config.yaml
d_model: 160
d_shared_expert: 0
routed_scale: 2.5
balance_bias: false
norm_eps: 1e-05
grad_clip: 2.0
seq_len: 768
Below are experts of layer 5 (counted from 0) of a mixture-of-experts language model. Rows are named router (the router's row for the expert), down (a neuron's output weights, with its number) and show model dimensions 0-159. Each number is 500 + 50 x the weight over its row's rms, rounded and kept within 0 to 999. Numbers have three digits each.
Before each expert's rows: a language model's description of what the expert responds to. This comes from a sample of Wikipedia text that the model never trained on.

# expert 16
It responds to: Prepositions after a verb or noun, introducing a place, time or object: on the iPad, in May, from the, over, into.
router:493550419380490480541538455472521544586502436568552521498517547492524555491453551494494460483506542516558550416403471411555438549491536406502528373523525518507537461507413587451530506441431470464482534479458623411440509532415443502430578471520478554530557579569496561552586428523501545469383570586514591486517525475449461511510475528471446545528516475488482436527553541524436476452503469506412513485431469574469568563528562466428496484526419531532518508445443522494486467562455575
down0:492428542485509513512461541493423481443454566488565477494453453475494542512473453546554432430554492486454505512506499543465425445511571335437472477414557565472475516449517510445437586609552562551554570453475523487589478421427495513465598494532420541552476484495521488561525463557427496539534579472514466625525475468479451514449546512543471556500527517511473513554537585510483588501533499440545574495360487564424452429559398475386509424436464532544470488553515539519527494509479469
down1:428568504512574425412607581474410534476577556521419534489480456504459487494500437413533585446513529460419580513502523506580505551458517547563443414535507529481563444605400589499501553536456548491473500577521551484490456371558495530628466467424551539460500519540497541491438475555556503511472604493469442565489414486533489448515456509484537442516490461521488454437560538539474475503482415477481421501501451489446505535512486515472395473472519504589563497518561515397527567443502563
down2:467470412526530519545523493474493567609534544553435538460459468491597530544510611483439545472453518493417503494446505613438476384541463539544491550468557392509585566475509490540472534475502470488469470549451488439511557434545437457507592354494500482469536520482568490573500462548462499515572516481442428460486586568462477552584449584543492463458453458506467536587568482469445547450530458519556503461509548483435588603465440569607554558494536516490488456472527533556509491472519414
down3:465457432401572549552457578489490498450563530545506579578438584422480488504466595469543505572630521480539482594448579449527581475507515512467500585505514508525460515512468437481517465457579544540517499455485530502541511460514502461553485527340463504562555541513457548499383516580480522446416466500514448455402471555459466409427480577555491422582538438449520557457526562457536460515398483462483476506497485452435431514553519457500478518520565551515516422518488479511480544545380511
down4:486528504402577498517489583526394443590440550472526420475565500541563415498544514530493548420530516542457480501482556504532588496528447526570486489465552551461454488506470391456509572501501511513534500510562538363541556483481543536430464642520502560585530507512443484558570451445545464500519519579484510520530398455460447381431465535476412514484559498387502466524506476423490494577463535455476475482475492560485471428562476572418485501455524474516537475531515493607484407609496501
down5:477511511479463601483540422500395444426555542586465455442555470503457451464476487435495514554469528460500545463541602517549467515494508512484528574517480488534431441400529476518575471385524522450479407556565528458528522435448531533516452516506522548502501337465552481472449494536497499502459538462526464577553476591499585381440553522511552492512495466582618490477445481478452528510427485464542384467490468612404527544452431514511519428483428530448514540452555500464601457507482534
down6:487469477428465472591511544493509505519492520471536455565547442460492458432465433509550549510466513490437628396522524460590438488518590468499545580498579479534444575527476528501535504437455522404593490435503469553607502433476506490418474460457502518451374532500467446442561514517515510470375497529475449607496563517471576467568550514501537448502534478466519494395453437442459436437503474496475484395500452419497523571513493421495549512536469445605414524520590486536449485487588491
down7:410438510495501468488537526495463432522466461511525570475507525514443459518524490522454503500557417480405484511517496624516487576435466366472501591515467494625595507487518561519542464533584436571514427520490404515516572489516460513524533571494501542522484477454535426516506513585546488432498515523476412519479467533540440520432544492476634524516433440575492482389489457583416443530427485467469552493578591416529470483464525390491556513420490540492519608489548480564567531535545530
down8:542533518500507508530459469480387564462476457564565439465426457493523413505451561477505523539466486525525460565449486504592539527535522513528503413538559428576500498541447424581485589457500455509560501424499570448530459557521509508471398568559517429533534480506492518531507549379484535521536538535539565524539424618485539444459525487513559546435524455472640535603430525520494509401548500564529519476500453473485443446402563540471534538532429422405405484490552507505488474516628501
down9:573509469604427477496590521567521486577485521468527536485536541486473487529593488557481529588459544509429515561610519417485460442492506431542405530445474591583412491418513504509549559436422417537454579471477516516552548442537486547570501537560504419593519568544570486598489480539558498476508456598518504527438557526557453539494444566526520522506508602488522480486501517563428485474519463522520536403450422474488490520577477467517498585544568622507527490558531506482524535380471504
down10:481489485503520481482525524463451432403503459559512426504457487574544514496537380457569528535474381468466462490431559501477606476469459464550557450519402498385523561474466469510497502436452378498520498505463511542515520441484549454483467470460552554541494510537451574425487394524584448498512560463532481462471563433447523569481509546545487507595432524411495553545565436443533415597485544489544426550501482449528504493474483478380497544454381579462489581525584521561536490565535463
down11:492493483578423536539458506517452522440547538551535562505449565488501483507450427480573473458427575441478449551465477508438517544534432454510545519458484480475531526511431535423472597501579443546430516559569424584510529561441483537481526620451448486476518510510512547408475454480483429462446534499547517487601562554366490530489529507475510635582605587501532605407499553551473545500507481527457456537481385482526460563500520504502531479520461556532457551633469489571454473456501460
down12:507487509482561457471536527463462491494458502529500554442572434527539424402523518495561537530587486495544520604575606504380461453470514501471580522510491434537567512483546466537550540510579498547527536498403496432536431530452540497515581507546548440471527437397498526533618536533488464440537536496509642561488492453497526460490507426437542484473401482497502511522604501543488526551548369501475458413519502426518540415437368540442444490540524560471537569472526514501499513420426466
down13:400506535557526578425477483543441412463451484558411537406523430447535505512553507469510486440552504444485452579503539505505488461493489541559500488502466490559482592516430467452509506438547544505583472439561494487457522560455421493494477451527551495437511447424502485498547549570469472531452540518499554536523375383438471530437531488476479532582610594444473472618499556473621569430454481471523513490463535517534475449447556555485419509602520392408500506545541513590517517452557512
down14:473607546410546452489495601523473456432562463434466438501585493458420533514530417409549471418464543536472445476540462538524548544588454525530503461549507555487453515539475431497481525418440531442505419521586549485532466451445563543548510455532528434653525522475530505499539483528397508559600425502593453483576408471459508467528509544496590475404440514582456464522438525479481492467506545538496488548412482557472536420473477578573536487522476416448431536515466480458564485523482494
down15:432487461462498497473522540488375438515611427443570496523536436510435412485478568572501423490496572500554484472528555344433545500444591486535478488549522482510532451499617508511495463504492548448475414474488474461435487443543553431442554532481440476510554485490511568463463527498458560511546447519454488492542491513540417483524487538556556518463530562385451432446481432520575595529528506597441511433424451445524386575510474469541435484485523567539540521489463482596468501438472593
down16:549479526545517627460560549594462500378488439589508538518461525446400362507439563577473458587456541507533529533454481470468508487537573496499532494573422557493487533532539547371528511570499443511509620518520473492513519431560480452501495550530540524557536562510467413473557491558493510541539430466550516485597459466443471592515533552487492585489485427431557483530527404481544496486573557474537486430540493514541502459520548482456493577447494413452519554501484379537474541480456576
down17:497527508498518522481459494468364453616465568530458480477430486483524526562485417500527425519479483528494402517604576497540521482493445512417511501468447457533539422535499523541471524477490475430453418430419590515607458506557493470515551580506449548502468590473635448426527557500548536457544431537442442487499513540440507534524470615559542528546459556529509511607464520527508549516474492520508585509625468555491580508545576372495483426470481432491541508553475464462538536565447476
down18:540537482515527478545412551471508407492465514450523553427504623460609436483389411541553512486475480511447435507463480533437459473562508582559493500496493520472455531477536505439479521365437506481438498443503476453504523548543488560541599567560445542489444461457577422466491430489414508507502504519618503489580469512508539516465511502557535569476555491422499511472570502550545480467551451457422599401565491507381466541527434614448474517439467425459512523499430523427465536502506437
down19:581431417553427502574491377391474470486569467491493418555515559542444499529504519472499516446537502522521501502488528544529585494596485487550618456603442530520499422555538471449475566497514489434445491564497522522472439464540539533395423588478496467474459486497528485488421501514537490536494487609520507436498435545507409507511532446461458397428487543417561571464442574510573460566497463533587507526529437534503502554470540516535479444444399503518360438496558547492562450486539519
down20:495398444563494573506466530522563434539518446437503492465446500553450443554522558512592475528527467506498454483565460481567530489508481459404440513405487488549500475459439475460471534487485460493471465495495442498567374525520448559450452544437567505436557522462517478577470537506506424569450556511522458475517555611545521533464423413479500467574527569455560467489488489488454454534444406579559577426540544377578534485535536523545434485469555349535572455487473456608502418516504547
down21:536454523526514508513485543546508475471481476475429510552569507513554462446447511577621432538585579514471531434563463535481564468433547468442589511458535556549511491472575524484497455505498563531555472456484479551434517484567481540473611437503537487474440494489484489457470499524495454555528524493465444504572588541477562528573487517537585459579521559509573514559363510467524549452573555536468497484395448509542568521599590469523434558499520445599620427593484448490473632535455471
down22:494436567542603449466419549553458504604515510515564495423455383556454562474467517503501520479473503474536564510490454538494600460503450458415454528569496452459489544509512543507497412539506552503487515505479513524482455399563602494556429412458531456483560533532534600456514519456585553497475461431439494564498575487635464470557478504519620496454449466513471450439585440527453563495527426503501452482504527466602544544467430493545460473442555577496538519421500521580409533423451498
down23:490541574511603416419408555410418501512504364393469472485527486518510580470588540474469506573453531505562523491464486479540551493493531560496468483537514505507483497525553564440455434536480500381411618466465433420483440505493578461550510470470486414536496542491578482477480553500420462486453542504512531546489521533553449441519453546532666446521527477509421498536526538571503560474625517549517460448572556500544570556480462568536515511553504466486426436503409485526494522505504546
down24:508559458474540459511463588509348463475412528446442405549534573470493502505534472443518479447488476488538448477438487432517530477559550533556470489454507535466530490540448440441508513569390424529479530541436532465460516490398547492473515499554569424507509455527521537525584451489518485618502607540541574391481430566469455544558568519429668533487436410481414517541499391408525486527470531563513491471472444555471537544554414539514510458524518532532497514477529477512487463522549437
down25:499476535551422496514522531523338448425483592464504472506506466515527399514543542469551521475379459473549404502438513512519388561559508456406415455554561495487509517571396555515541428475451419515448456430526558455383564528531412444491452557488516509515556487449454365533483438519427476578511526456495518444502487497456455507552493492535507585492513544519487555494434534465441441554420449485495477524543462497556510509559462483448458465589438511547470562466512528504581586462521476
down26:516445504500599411460482592552430510468581440506454459460525397463476529551571562572454561542425429479526629540568551515497505547538488546533571534503494511454567558511558411411523472454632488485537511508504533388460505476546499484475537452480564476511501543499468530536486450559520508566434483476461512490520494478507526446583448546488556462458533442490456541476504594632478448471567470457519468379455491550491510509503468560494565547392513392498526466521455425439481540543433420
down27:455494518415623422479481580538390566486556466484559447497455526482361502468483421570498514502479519442533549473437501509565584503448456462491454545514545442598503527456482523455547565469553454536448558522518517416554429468542528457557531492543459438515496590502516534528575446408471540510487526430492504500441522458496556463528507533412610384502510459487481435422523431507514406534484498566393440577455432491520531525448486367511470410500471504529499521490500500409471541487557518
down28:462510589562577556529454558559478448570492382484452527513606523508544523384537463481485487504564491548469512513540488514491584517505591549437495457501515472480594561451468527492516523508519453533522527486477462552526409504502555575581557447516480570475477451449438495484495435482600444511503410440424472423439537478510509495478432511363477522577548531435517515499513479327473473502488485466466534519471549547525454600501501512552516475480402605554593415546494534462551469464582459
down29:471447498420506622476517554598463434469449491470365513495411528456590478517474484457631561590494557501606503457538588459533589532492478480441473511562603507527453503578583466464510487551474540465560525511456527453421529512557502510479676554458525448519571561553532520529436441455505512521462529477514490528540515536579516484529533452494542527526507422492434477547439478514498535419625510529528492428473406521439486463481450511577558559522529520453495515482472494510482420555513488
down30:494565473420562537610522459485392599479504487531412491460610510472502471536490627499470434490541561514511465524535604403541508482579498498441404482436559516495449598527482462446493442448509521523571467414534439470568431512480580466407485547552518524550483452464472508463517502615455430392549497504549510488477452533493488463536551495450459482545455456426485527509504545500509530456463445484507466485514371498442495513557524514532544435559580548571506578573442568473471508577489421
down31:440504455502453460487448515516417531462475508466510469558563550450522465455451502506474538509400515553518486576543461595442479488408395529493481553519507485425532462536523490573511555417542534574479432480524456498548567479534446558620545555534530480479390589521517551470576520467479502518390420468466533512366511478447510552515553545561508488472499487394487521527491504492528482530373567469566573470461509578523407529493432579429569528488519552522503415492465572399579489530521424
down32:496432488514478612560487506488470463473514453526439453536544494450565559520439498500487432442482543575411479518463574493554408570516470474442485490511523504536426548557531462513495507442531447568593493501424566444477525487519465596535567397503591456549534492463552444466491478413456444594502490544539472543415491442476476448490560507505476589572568500450511543493567562593509520441531534436553616449440614503500487508439533492460349503629511463588497495453554498491467532507505508
down33:534477418466464509612500500556470409539548391491445454531553563488541507449458448508511466583527503507499514516495573542492503535463580541379479572426559524588533520412473460485474582580508526567482498513367515507398432533481549470573443490521467478487543585460585491498533529494530421518489460523419550497469428426465487487553544439493540542546642499430459517535494534460581570545457489450515533493462539545463470445457580519565488496478554533570544434504454409473433426466482437
down34:546543501470437531533433455507498532535371465487497452457511599518487529500545469486477516469526482557411532527440544493578471583515496491492510521523563526528388408577531529548422527531564529497486481433505534505502515567413430520549454433610530465492455497499476445546454587577390463492473393559507520510546401504553528440465516428351509524387514513558549497485486537484462486492478560516538549517534562558485512497449635563516428536528553448450476427523508561454493502406424459
down35:530477555505423538493515538541460531548519528485473554443447431562549502503485495507523676551437570537533416469494563435477560531553555543537526477516571516490481580513466518550528426510567585460486474494492427420527511444471562483489567514400507492498524481418454410453420474461516464400534435546506530484484516400531528512465567459519393459447560451542562490414467587470480477460492528453417558403519461576519532478489499473560560564559438600607535516586453542491484535552479522
down36:497491484438451514486436498468535440475545495490444520544547533516484534474475451516457530509517462472381495489478540453507517449539449489517443484507436441641465497496547470508577559512511447485487511524442468580513535481580430433469512555494451526517512465457586450528482409511504411545546498548431545477482522520423418417519551540586515533539416416520451489531611469440538449548426564507557397550557605586527536468533605529582399469495498519436477636605461481499428534469454535
down37:431532544462608441484434575428452585485479482505429510528574462452519503603528503437516555563558503567498573466551518512493364471533448532526531496519432407403584524476573423550455468530501493512526464547465554486521587492494534525522548437484482430501457483442552480441584476532504508479563478516471461536547473424516549483438522544445606462582542497540458489443473509482517492480573423496474495474510642529563604405398497449521510469534484569524535530392462525537407462497541492
down38:487468563514523556505552575462472554480464490435464472489456425409549437433508452433504582540445518423510505488477454510572500559467525608469593479501521558532494468490410528438499459495419373539481579471513468468472512552520511517539491454584549511429497507500458453476511478528506528399559459397506512437457495450465466480445397597505473460535489529481584429539506585338483559429523497494507484588613481495527548526512514535488529547551506501513422578542555517452478434486639461
down39:413468594495596480510567559471424489540578510563429467456464491545549527476516539520522496506590502566443486545513465535595694461573530457453392498560523519491494502528455503508557492504445480445561476477464511472496497449537550520471506438564480511538513549602431542479419481648498565557600524502425426477517440599513533473493492383561593538464487508464455526448480405481469575490480517449492467493469413526509470475487541447503449489525453464529555514493491594499469536573451499
down40:463517441535477560511442581503396508589488547457496369482559596601575445399588549538465505573491490590569429458366504504464582483545482615544524508508495434543490534547514536523481452535531550510527480472442575441492446514510434483447477508546520478520532437445416496535519507508528513525594394433516497458522565535556518470454412440519523472501515446506456449518501466475481506550468486542543520495496502478514458457605536474516390442402446446491515528571522544588499496536392484
down41:524497499515507452403449528507480455507531507524460495597499620529500432423483554494399522533549445367418485511541470458480459444450458406551493499445542574574516521503458637519513521504511465510494520493521510506468556469438451531459518475477516533473578591519576433556564465521464499480492520479509424500451478508517487454489464545424597464552576497573491393520433525588462467453466443435436550389563496487537616546538429488488451438450520491566484630449491439549481512544440543
down42:548552543496548466533456494456490483474535503590430505460564424457590494521437544533445530470444504538496485346514551594539545546429485496487524496517650565434451487456406484513521516466462510529444520465542460463547448551594493480418578492410523478561460539514403432578497503625495555536545502512447611539444524473475525458446489492558439558511528436459437476517473478434579501460563431414475487452450523481474516442458559514481458451595532480518422459571543542537523514451426496
down43:484542466539474518482591487523418490479520466494547560522390408470493495485540506428578479481527448494436467495544530579538517469451505472431480469559512427428537570515543527534452394542491545475498485580551412625489562555506538492545500474479508516527531445485535398468472509475497435529477484596572592634480426529443479517562485521496490481580595593429573456425482474390535445461526459501499521568503512480470535524431416497510466603458577512535511492449433599533419535498580502
down44:505520479505467444451636554535466457466534466539479556493433514511531559454429510580551524473491500587400397481524501575426545503561502398508340517521469567571580450504511477585515498509580424569512515457495469490498563483493423534429500496489431449457566511553503388541536511479469442452454458513431477418553388487475450501591493450458400557537520463547488447435554504453559516429546481514629412526537541540528502507516517524474569482552544530459493543453550512472524509540511468
down45:531469437462514496484571439415577483534557514439602430478523481500486622620505457432503393556419469490527444447444462485447528527517533510513506483532511547552494525366511551519532508371534449442607514534547444493589575415544538494488562457416457525609550497477492449468514579517529541430495526522512562468579553534454472382494486507475521472558438503523456481488421554467560538507552428509482462522412530431547490533394459434501549496505505576455530495491553487553489555503514523
down46:498412461497499548417461455460496434462416507531587588482475406510495464588472527551454517465543503481475565446495425470541512447492402616480499522460477536466487504502477556481468432657454507474468509521591425571535432461495490478456513522485487585539489442564409516587376439455620467388557503490585503412475478472518533472458485457534449483390402534430503471444522503506486461525540480516539450516559463516518506522539506467537545555565472494559463519561506401577496524460524528
down47:527590513515548564416502439548581542549563435493564498482543563434436509554444399466497535470466519453393502557512512564515563439357436511496479461435559400618475429453516554457554602499416517378532462552517436483564492467539475571472453532471526528476465440542526553566534485443525519547543527530482531461439524415527553617461544453496506521408494494491517517437484511439477441446493437463552495477574524430436457454489549459557518509437459591495511469509513465534523532472504563
down48:514486368483471542521537524504460449530379418438462434564420499445459505449517477439473544506442574449442551441414582414516523467533496473430419529499553606543464496502511515443519449445556441451495462511426536472507490470522454490572578471536618533428414503539424424523489531493501474501475439391491581540526558463461489472551550533529482452512530497523521457557476511455469523525395518532503499415474531556519547538415439426447383553478417496509464537569556480501483516501597574
down49:445522583582528538508463542445548408506488493431585474453472456468409528463511423532502537458526502429567461509536480498486523500501548412531574499487437550527510492490549446525474559636470371509507555500599429636475400453461521502493532537531474476434493519541574481377466454498414511484444517479452469496557466519594504491435517549539518581471530555494602506479505459518528588495552481486587604552515501440460540573507527509461528502582558485489472471495605495500567588533499420
down50:448570460410619546578439511555402467528501440478542489510483473619489455539448519542478416487514411481529493484475592494512394500465522398494509509553494406548519587466502450550524553449516519514484544458552437488521510458478480521369462527422471501475556387485546446497514466486473451454422526449514419431486518487419573514526462488426504562530452454516484451492490503538496554516435430458526448504417521429436459507602429505531483496438488562554602548420518445414542479567446486
down51:491489592497414497508448530473629520405522393569610485491483437573470506434497486513500545483529461484570546549426565482471578491549530514591507500556547553497484540602474559428498524520442435561474524463409535477491410496522464533568526513498510483585457527439508629521485554562492546496485488448473451557515561548467537434480548395435510553537532432448535487485446439468535486489411572562492440383480465442465550469511522571537620497508486486477527451514483500543433521447407455
down52:444448453493468510402516604494560574470542580537470522484548453523459496544535386432516548399568481546452584454523531487532390518550510436506469425487487573460557423505466438514545448436546529451557459485401535453441467570520466434450475518495459532502462513485577503420495599486552499413534465488530496585465425485467459484505406554384586501569418522491415437536549512458485520452465548592485496478498492536505515454585480437523481436494493559487452473417465571399490488474461470
down53:554488475547582547615414624504466481505609580471556548600588554547518468520512492584436520533535519517464553567447480497462485462462472572490519493545559455539466444512514522599508441460585503483571487518576456516467481544462514485416547610436497489524470569469452550535536487549525504477448571549465500377465489461461411427507464595470533514472558456495496554479435550554455484492497502391562488460403597502509490550525548518493492448420433523484468446451526455514522606575485479
down54:512529509508601496394483466444420500496472469483495498483514475527509465502500538556501551497499527446497484500503433455555587530578558505528515501483466489550503397449430542608500554579488574530500513537464355468541472592561445450527508593482493529554589514487408502538462508541529517512496570476503409492579474368481613467347461413396460450432495522434498526469502503577544443486546515471494512515513506482491423402505511512471454541451497473548498410531540499493385427463425521
down55:504520614476488416508481470606465507468508468495511429548528472524434464619455512483511540496486579463404494513452564573534556423507568464496522619580508449503539516540600514514411505489512519462595471500512572518358437525560462415455527483481529495534515506492525520469462439429531523578512590484468500527441481490484435433514476520583538507571466483393518514581503556544547523444567508512483457526455525534437500479450532575517417494509577568407500538549433516386538516544402558
down56:538579531431510449509558522518443428446585496593495512430480566527529466437459513562546535590508442482396468516622469535486417436494568494490508464512420447563400590492420442509528556540523473507515476519531477523489477611401497469473495549497542478477616526599514533471626541425467449466536544568487509499463502498445506409570532585521546515580454471483495482572456452597523556502517483460541511490488514495482591428477539586467574473486501467508428478464548430515480540431425479
down57:430575434518562459465522461431457492504629514523434575543525445537455500513553467468479531501527520469552541476496469460470535437441505427429504462513476565484515530594536659572507470473472491464538518575380557538474513433510557467500495474531505483413466448515460475431511496593508470450535501456549526581539451554477468445517504476578540477548428573533464501438511499463565500535440490516447327569454420551481461469514511555505390517551500457366508499518523597486452442580488500
down58:517432469470461472502385553496477540478537537579436540489483495558506586570534495452502571540443450412550498457514552447484405478588539436500508509485466480491476529460566609454518578480539464458505588499430448539474455482398540456511444447552538468499497491531569489452437506524466487518412613449602519389568507470438511477586508556435468457500474467434532509574506541507528595486510501541522479450452507442518423446606501474448505522490585417555524524466549465397581611552485463
down59:425490419608494500462454530523521516521449516410507530565507491559453494506459460494472444477529559523531562430459494437444597455460553593415515487457549484568544485467530543458564425492489545497508463458524450478532484516496515447370470597493499483539473428440568527526390527588556487514554467533564409492565515534471494419513508516557485464483493541479544561574485577584522550436460533625522479475507508405520493471501468450555385460522526439456543526547438650457484564459457584
down60:547522467506536444568596538531553462580456478496534481465539513519431515485520597462465515482542490436574530584485390450517502534526475454515489427605516481479443429474529444395479536472593505499449502471520456602526465546471531465508574575455541538613517506503445477539459503496522476513447574556575491568463517593484422447527511437515523504483459518461493466581575475443573517468521485545619469406500521528496430461478472555543533552419541437521501461357537557483492461380390489
down61:414517487479513510439493488550473544471508463545570488408497482496495543568520571432519402490479515517525496432415541475460513479457491519478535375451501505475465588573629506457539558456442434518559534525541462512552506576490549480425532456438555557437523507518607502470580492457502434490501585455473518507534437412482397487473499528492376437514328527446549433477536517433426525440458523486461562490448436445454537451495441511527600515462489496501420445440484551409491454509474544
down62:425404445557501415462527601510477459471454495525504539493515540521468504513458560421420452569440399540489550568546469543523355585481382534409470478551536615486475478483512489429527426473529467580420567566595528545547424491488534443486473399509474503511503493490478441515482551430539504486429445553454585507525528492523524571509481478450513471472553481539409491533505463541526525416489378416459499509471555449374495512509529427555512496521534408414488511502503512501535467484478479
down63:555548410546447506556525517445499505431570546441547542450385425443549516438440435523503568471585424540531503475460495468502646525523466528553529555466462611489532525557468492507506481500568513462494510467528492434441420423511546437451495411531427542443527573513519423556514449600491521542566554513486513491466577577523520434505562488534423551571486531588470477501520472590483575495458470500614467450462402499506405516432466482502523535565468483481578512482582432430528509432484490